{"n_layer": 13, "n_experts": 8, "experts_per_token": 1, "d_shared_expert": 0, "router_score": "softmax", "normalize_top_k": false, "routed_scale": 1.0, "balance_bias": false, "lr_router": 0.000713, "norm_eps": 1e-05, "optimizer": "soap_variant", "lr": 0.00494, "seq_len": 512, "train_tokens": 455700000, "steps": 4360}
Below are experts of layer 10 (counted from 0) of a mixture-of-experts language model. Rows are named router (the router's row for the expert), gate (a neuron's input weights, with its number), up (a neuron's input weights, with its number) and show model dimensions 0-95. Each number is 128 + 24 x the weight over its row's rms, rounded and kept within 0 to 255. Numbers have three digits each.
Before each expert's rows: "mostly gets" lists some tokens that are sent to it at least half of the time. This comes from a sample of Wikipedia text that the model never trained on.

# expert 4
mostly gets: " the", " The", "The", " his", " its", " their"
router:188090117126112138144126141167093130149153126102136133127145136120126156154078163115151133143125110104151095128118158149159133130133128095121103123129156143153120141114130109160149151144142155129145105108128123141164130101106155117134140153126149130086156063121148159142156115150154155156
gate0:099166139092110136119117178164137112158147111114139109127121165137117137109125119098122131163128091131154128141157144154136119173119181106110125132152164132126128091133154173099120139104126096169101116116117161149103126155139155116108147117128156129123178112097140089100088116136102175122
up0:134118168145136135091175113100158164116133146122107159100088097085128131100125139119098136145101134123124075126156147096129127099114134109163085142131128096120143134148132128128102137123084115118152117102146125120156104106120102171153135119132140130097128102156151190140129097118123130183
gate1:160148134104114148176136110133105147144160114158116150160107145135127139095127113125151170091123163150075124102117135114171154120156150143137110121134150129101090108131125145158110121145118132083132103165105168128162171149132141083107072121117165130096130112120161157148147106121155147147
up1:098175140116131162062132142110110117119137117106120125129130088144149124150133128161137127160125112067197117166150096127101097114117118140143112106128096104112136137114128134103144128115097115113121114113106109098123109061121127160133200154142139149155144138146112107096113144137082124122
gate2:159103172148158182149169154122154137156168117193114101124113172118119083130085129134122127143123102124148126140138085092156125125174146113103150111094119141135106164082160110132170114117132142129101123151111155130077123114159156148098118125179132107144116140114149138111099097204136116143
up2:150127142103164132125168141126114079128139148142138146106142120148098122108144128120117182160129120103121133113111115131133097073129126146123150125136160090107161109147110114155131120156089153112143185059146128145146117112146128170142122123179124133120133136143140109113163150103117138117
gate3:131136137140144107116133137132126113173125138167079103125083143165121090148161150086129114147092113129153154137117089126120133098110144128107137138148161118140097120137120140120179164115137130113106133128101155141138151148153138145106093100139159158061146147113109127106097107122122108163
up3:121171133120170089121150167085109146110114159115163119154110126132136130162179166148115154106147126152125151120133136145116103121094144108065079111066124106151128152147152113118137123108117111144138135102147130081115114120132156125150132134158122135149152155145126136140103129116128099111
gate4:132153091078111162105085117085158159120110128100147148133126127109126093142100106123121129143090156139121116155113178110100114121136152081120174120156111119130137126076095103099136134118133172123118152128154128143104112142149128122107143108134150115126100162094137120157106153134140161145
up4:095091164119133111171153129118099103148150113179140136131111123141117148137168118162122147103145136117150133117089088137163151155094116175138114142123139112126102113150157161117112135109178096103151094163085130080069113146111128125143108152110160120127104099161109147129185124127127128133
gate5:137143118129116151136140110153072165152109113126118137117152097127111141131141068109133149127112132143123139122150175148106118111109111113098135126149163128126148124141110130151136137107142129100166098103138143127109118162116161125125160136099130118172113078108175141101131097100166116130
up5:140108072144180122126109180101141106144130091135143126143123126160137138118134094117110120153110061115103097102118107119104133102093139130154168137170152135115115124167130132114122155115117136157158103145083130100160134075163107124098082114142122177104125141093137133149097132120102165131
gate6:109123108132132131098087079128128079110133130151101160113091135121078120123114133151064128167126142123140138071167124138106100146115065104128131105164137138114130100170083060098092114103107110126117109111087146126124118129107128116127120114131134118128125122137126108124125223135115120126
up6:087161105157139106122110134076154125156087099128131136173121117140147117109097091139128179106159134112093131155088095144131144121120146159142189150152123103119145133102130124123160137135124144144101136156109123131126122131118117131142117113113152148139111135117121123103116083114061106108
gate7:173109109149093132123107140136148138142112126127140081131126087137149107142127121158146139126097078075134117108131187169145109109107157164100134064145121159115099130147112108133162105072167085143114075145149142126150114107139139121124077162089147122160143081117105119149148146154139108172
up7:119178134103166137122132105104151135145105143142120126138115134101102122142111114165143140132138108154112118124129106126148184140127105101108147153115140149163100114118139077086153170152131164130132174083029105091106137094146097135142126128095100094155107143106159126114146161133095146089
gate8:132132110146091133135132136137098115134123118112113140139098124190103149120122108123109137098108113118144130105172170131159112141112142105175132153146136079084140093116127149156090178080138118108125102109155135115089105137141141150120144149120144148151105144114181119104130131130149139131
up8:121152128104125127133155150106154158131172147119157130122149113116176148099130144100106095129118128143099140132133155154083115129144149134093093122142117154121150107146153132112145164151104160129113146151092111113161139161127105157161117107133147131114124155137132134143138164114143167145
gate9:142167118155132163179113106103145136122134127151140167116158102124149130117110134182118137130098117142065136123157187141180114119120098106132129143112185183121135142145135109081132121140116124159136137107157112144072130125108139172165142130106157123083132167152113128138127104117125164087
up9:132127112109144119088142141106145143135135139130163168124116141130111123178154137127165144102100135122132118146110120124138143132124121103101121140112140140140076112131155132160097125185183098124145109104114141125147142169167142127146133152191106178103108100096110107160135071122166133179
gate10:120114121147122150114161138175142100112133171121143137101134105174168132113136130159101101158137129140120120118108168127087117147104136107148163138121146170120135132156156106108111128147175156157112115109129164143101166138103123128125116125118141124107123124108155103124111121124129104125
up10:111121109107133123122140147130116122145185120106161104123126144125140137122032142112130124097137120129123111146135112129117126100106118130124065088127125139124151109144136154093130136149119125078130122120135132139110096157104169103131154139146147130125121184129169139180137099166136174119
gate11:129116146147136140135142144130135098150133131086098148083106147131107145084132090093130110124104141160131111123079068129131177134142124131152145157148144154130108169178138139107130134150072122163143146135134111164151123149122098084129099093115110114103158104089101134116167094121103116107
up11:107128139162157123071168129152086105116130154120114103128109125106143166140123131116129117082100139129124107138090121180141100151109161157148107143155107110170151147128130119119141166089087126162137140091160145138139086114125118126104156129129156107124120114113125077121157097156096091128
gate12:120147150134140143157149109103088121126148131126130185147120121109077150114128167103082141147144107144154139122137136167170145132107115099094132157155084101135097119110117093139113095136136101135115156102142137132132147131068145073112131135152195109119134087162128164117171110114175156134
up12:132096104093120123139104128165139108142139159109130129122095155117106109142150155088108139107113200188130110118138176172130115087123117116118090085145130142127115103135109112156160091129157097105085104088144125144158147121097111099132140149150137161114139129103133142132131146103111137139
gate13:151133093117073141144118103145127129153113158115134149148139088125092173100133080118174134168105127071147091130139119164108168095144136126111132116143141152129119105083170116108114139128144111144116138107151095141136174134137095109161114134171152134166145115071134085142076143130098105134
up13:127146135080130113090107108180138120102109127126110148122071155118095132102112105103130116119084140130173107097087117145145161096153142114104120140103119157155109123120117169122103156129129121151132172112070109149143130148168102134110148111129134081128126147120129108144097137144115180115
gate14:133146158147145126116127121111133120139097135131124116122114129181109123072111117090174151161123145104160096094125094130143139171140140125138121153113137115114132151154112111108146152147103064168117118161174119118111101117113137138138111166122115109109153170118163149081116141149152169081
up14:127121135149112104181119128090107150114123135099167091155092136124075159151083094136129128095101121168113080163105127111163143097140142103157158139094115144137133098119137109190141119138101140120089130138100137140166122109114129148143114145133112128093153121153139117133142104111146094153
gate15:166154157086067134091109159131159136114128137097098102124134177075115146123100122134107112130119214090141121158095165115114139155127105121177125099134119176129148169152101128106140086111098142140072129124098153143152147109108124126149134160134136081153114119133139100097113160146095120109
up15:105153091110198126155117114098136085120164119147143141160154099151144154125052135106108103134157131122146144128125100118166131139147103123160129170121150103122099099137103128137109112104123131119158127121129122093140137126131092160101155087119127166103065126156134139144156095139126109101
gate16:106122165148118094141135171143148117121153089169168122135118108122141154143125102140117136104102135094123121082155085196139130123102163105137160075138135141101088130144154127144129112172148147109140115085165146137110140118129152099148136160135139117074110121103088103143107126102132144162
up16:145114136168094084145151107156142091139095158118098069162158154108149145093140121149186129112117127138080152138101137129084184134127169154098102137134098117165123126102125083100106139128114136097137106134090075110151107172128132123107083137134145099092124119098105140101134099103131136120
gate17:088127111144162137118139143160141097130113131113081148155112122143169104111157153096113090120168131115127107152129123140122086134133162126124161105140126145073124104106174109124130145109121088140123125146144156123173125080149114092138153108155164108159127130121136143149119149123150142140
up17:102114085109123171108166113119154118137164155106116130160141130145152121171127110123140159158135139186116123134114078147105139127134099111114081158155124130130126137168107151110169105117129144141130073156164071106104161107125131142158155193148153128137150096133108138121093150156116151136
gate18:118127123141097142088111123109102125114114094139153144129144056126126123162162124125157143138145121088148129137135157093106107139130115146146076150137161128118129137107146115109136161147163150191163102114095129150132129183164149102124147167142160158121108118134121132148144108158154145161
up18:146145132121149125120130116131142159143134116139136109160114142177125113140121147161104134132177126087167153120109101115109134058101088121152123154118162109117144168100082135145127164138105101148127111147125103108118111107114148133113174106140159164113141149143085077116148095107132135137
gate19:129136098123102100185137139133113139125085128139174155184163147140149106114128091079165121139137178122126135126137144169166139142145121147111115127153141130098135143122127102135132144148163125159134085143115102139203150134158120118122134109124134134140144108095155150152129107174140142142
up19:111097162149107127117124141139166082147142134169125137153095118147108123075134075094122126137149184119113162108132117133130106100128165124113184108093134150127167094084144147123103107123127126086121137155123076117124132128137137096131124165121142098140102137087144080158136149116091086145
gate20:132141155091128134115124106174119139109141119167171134166139125169124193151161115135150134171117126124135150111113111111116127126128087106156085107145114101113137130113092109167115127121118107084138111175137105117077120107143107122096157140109138090117108097161144105163112150143137121135
up20:107083110170097097141147115146146127131137142149149156117125128163103129112096118154129173147093135136136115141170121146118127139129141134123078110131104189143129122150114145118086120131129087134087132152120100119092171148131166154138127122111113143130177124145126155155134104145113090121
gate21:145099107153141182142129103148131180165148128144113121090157146095159126123095144130124117117113142111138116163135144115179094104140124130120136119125133151118140125112113050106148119143153152160170127150094116110138148135123116086086161100150114154094123084142159149127113132177104166121
up21:158132080156144156145158091127135166142124099151135138145148146125095135129123166142178123157139120126134127136122160148167115108124112111073126119148164122130169119144114120114132143108156156182153157171098185117127132107120089119095138118168141108138155107130097144120129134098088157146
gate22:132117110115139144080102128087127152125150101124136144109152136133188126147144067114154094163117194117090109109139059146121138140123170126142092128134147154151129116132119129173151160166141132128134105139141148092098122142148125106086154130124132119087137171104101143141144120150172112122
up22:098115105110147163120098106081128144157113142120130140115090148081161149126143131124106110109102125132127151134128119110139147147143158093122141083146134155143131134121099110135143130158132102175135119130110182114141131131094136129115134101124142136140139167150127100103171135138137182124
gate23:107128157108108163093102128134147148082172144120148143123142153107112163102107140152138149157143129158126111112140126122144093181117152116136113089134154096124145113160103136092128113122124109157148130153149130120143148163119136135136179132091138153115114091134154113148118140126138144151
up23:113087153092107109113120154160123167126118146120121137092088158124095149066120144136120142160147140124174116163120125161122116141114117107125148117149153085134156107166114133143126178070115122136139138133178112143193129142130120119091180142099150142135118112134164140168121147128152105151
gate24:154096106155131129128129146101111099134150109178080134155130102104134142105117100134113143127126134098117089132150139145122127168125125132132157099121151133194130155112117146132134142078132095148143111130164118125132113115183127081148179116134117134100099139139121127132077131144148136122
up24:097108104170130103096111075116134159137132137136095108104148096129098171163155121106151150134129130137118177119115166200121113105135173124111111084138138127144147110143109095140135143184093144097149111130170126113112133144142120159132144126154105112102094134178164167119132142132098162166
gate25:136126124134137136122047177130068112152145104162139109154092131088145161131131143168153120132094130156139124176132138158116149110177128104098158130193143123102117149107087120125171148130135134094150138118142120137138116123136135147084129101146105135158132128124134135148125116143091147131
up25:132107139171106117098105162134061083154134102120106110131087075122141145100112122147136093127115174190124100150118133138107138101153146116112138124144115154140154141125118141142167154078138123117175123110107142127139150117131144102109099124132120127131135116135147111152092104151072162128
gate26:116127133123130090133108114156106146117132101148124095110118138094087098122102112143125127131181148139136138126115141126166129097133134083118141126137112122168120109106158157154078149096149174077143146112087124146180138114122170132110150103124083118100142122118104146092143089167168131142
up26:175099112101111144101150133079133120124105136159122187164126106151151131118124097110156143136095097114145089172150128104113119148133140137128124139119161135091134117129096130105166125133131059181104112122181152112118117123179100123138145163137170115157147135118149107106104112095118085126
gate27:123120094146109151154145148129119108115121134123124150115163145155167168110141127132112127114121128133162146116111147154120109124129111139147142099139128146159132095143141109113165147127111147131128109139167114103133118089119079128138146185082164113059150101090187156164132136131181099159
up27:117145115118124149125105148122110122123119114116130149138134111124171091137084161156125146123100079094148140123154163165158185099160123093116148118135126109094109181121157111128150146192085136169110086129128137124127103106115128130120121172106130147086117138104197182169118089131153114133
gate28:132095125130098132089123080153134129145115095109103091165137097141150136138097186105108152096169091130114146142103135108085161138116160194145138135112135133133130129097150153130132121098130112138107121104101129107144089099145122129132135151107125103133177116102132093133135117170154133137
up28:099138074137130110090119131152129115141093106153119119113111125107129137136132170121113091130184129134151137115121141110125168146114135106142121092133134159120158109120093123122134099086130143147144036128120144160146101098137159148110155151157116112172172127090134123136078080162098147132
gate29:094122093164093129131109171145153082142125120092123123111116106131113148136089120145127141149167128131137094127123131138143159164136110119120110146140143132113108091149171147152163143157095121129145124108129129097131137117098155120155134145134136116127156134170114062160105137104158162098
up29:176105169135119126127099104132107126129122164114140130096093115142120145113070120119168138186142133129080096121139180113099146141138113114128061148116165116025123118169115146091106113131119113128109110084121147124143129114129128123138104099119126168128175167129146098129130136098126159117
gate30:171105097093124154178154138130133116121112097101121084137103157140125124153157132100143098164132167069151114107119134096138109090188152113146117177111106148122145153106128130137088130101149136108120119141117121109149099158122134171106178125116113123131107108124110148155127140141114130132
up30:099160114126129149123104120153093165116119051098144110127109132121145122127145140073076209147110115087137142120121124127116133108170112100089116132138115129091145111108094139125111167127106125142102139095105129153157146168129147115113166130155119132146126086101110148121165137143119181161
gate31:145127133130116098158154137131146139132120139147142150140148101134087127120143141117128156127100141126152140120145097090154166153119162116121134184128121123124134119094097140150136147100120090164167103090139155129153127119078128141127175131153127143067097134124161179086162108128111111140
up31:091124163151120131116118173144131130115093103139126170131127138119099111141100119131159122129095122131159125100123106088142182147153204130129133118146161123122113106097110168119124126119143129115156055124129146123124115128101113137093161099151109118113083111151143158110152129110112084123
gate32:144129152113088178096094109115125141139090142088103118107151113118105115127117128173095091113135128058144139174109148124173173145142130088150134127118103116139139128133100127093156160152129155135127100099132123147135135142102133112119129128116135134129179133106135128101117148154130115169
up32:053132136154141096150126179072133131127160134159159141105113102110144126125122078100151134116113166144118102133123138127114118160135187129114127126131112136181115132133134114143102109128094104148168120114161153154095131126164116131151147132138106116123108161164125136133141166146119109129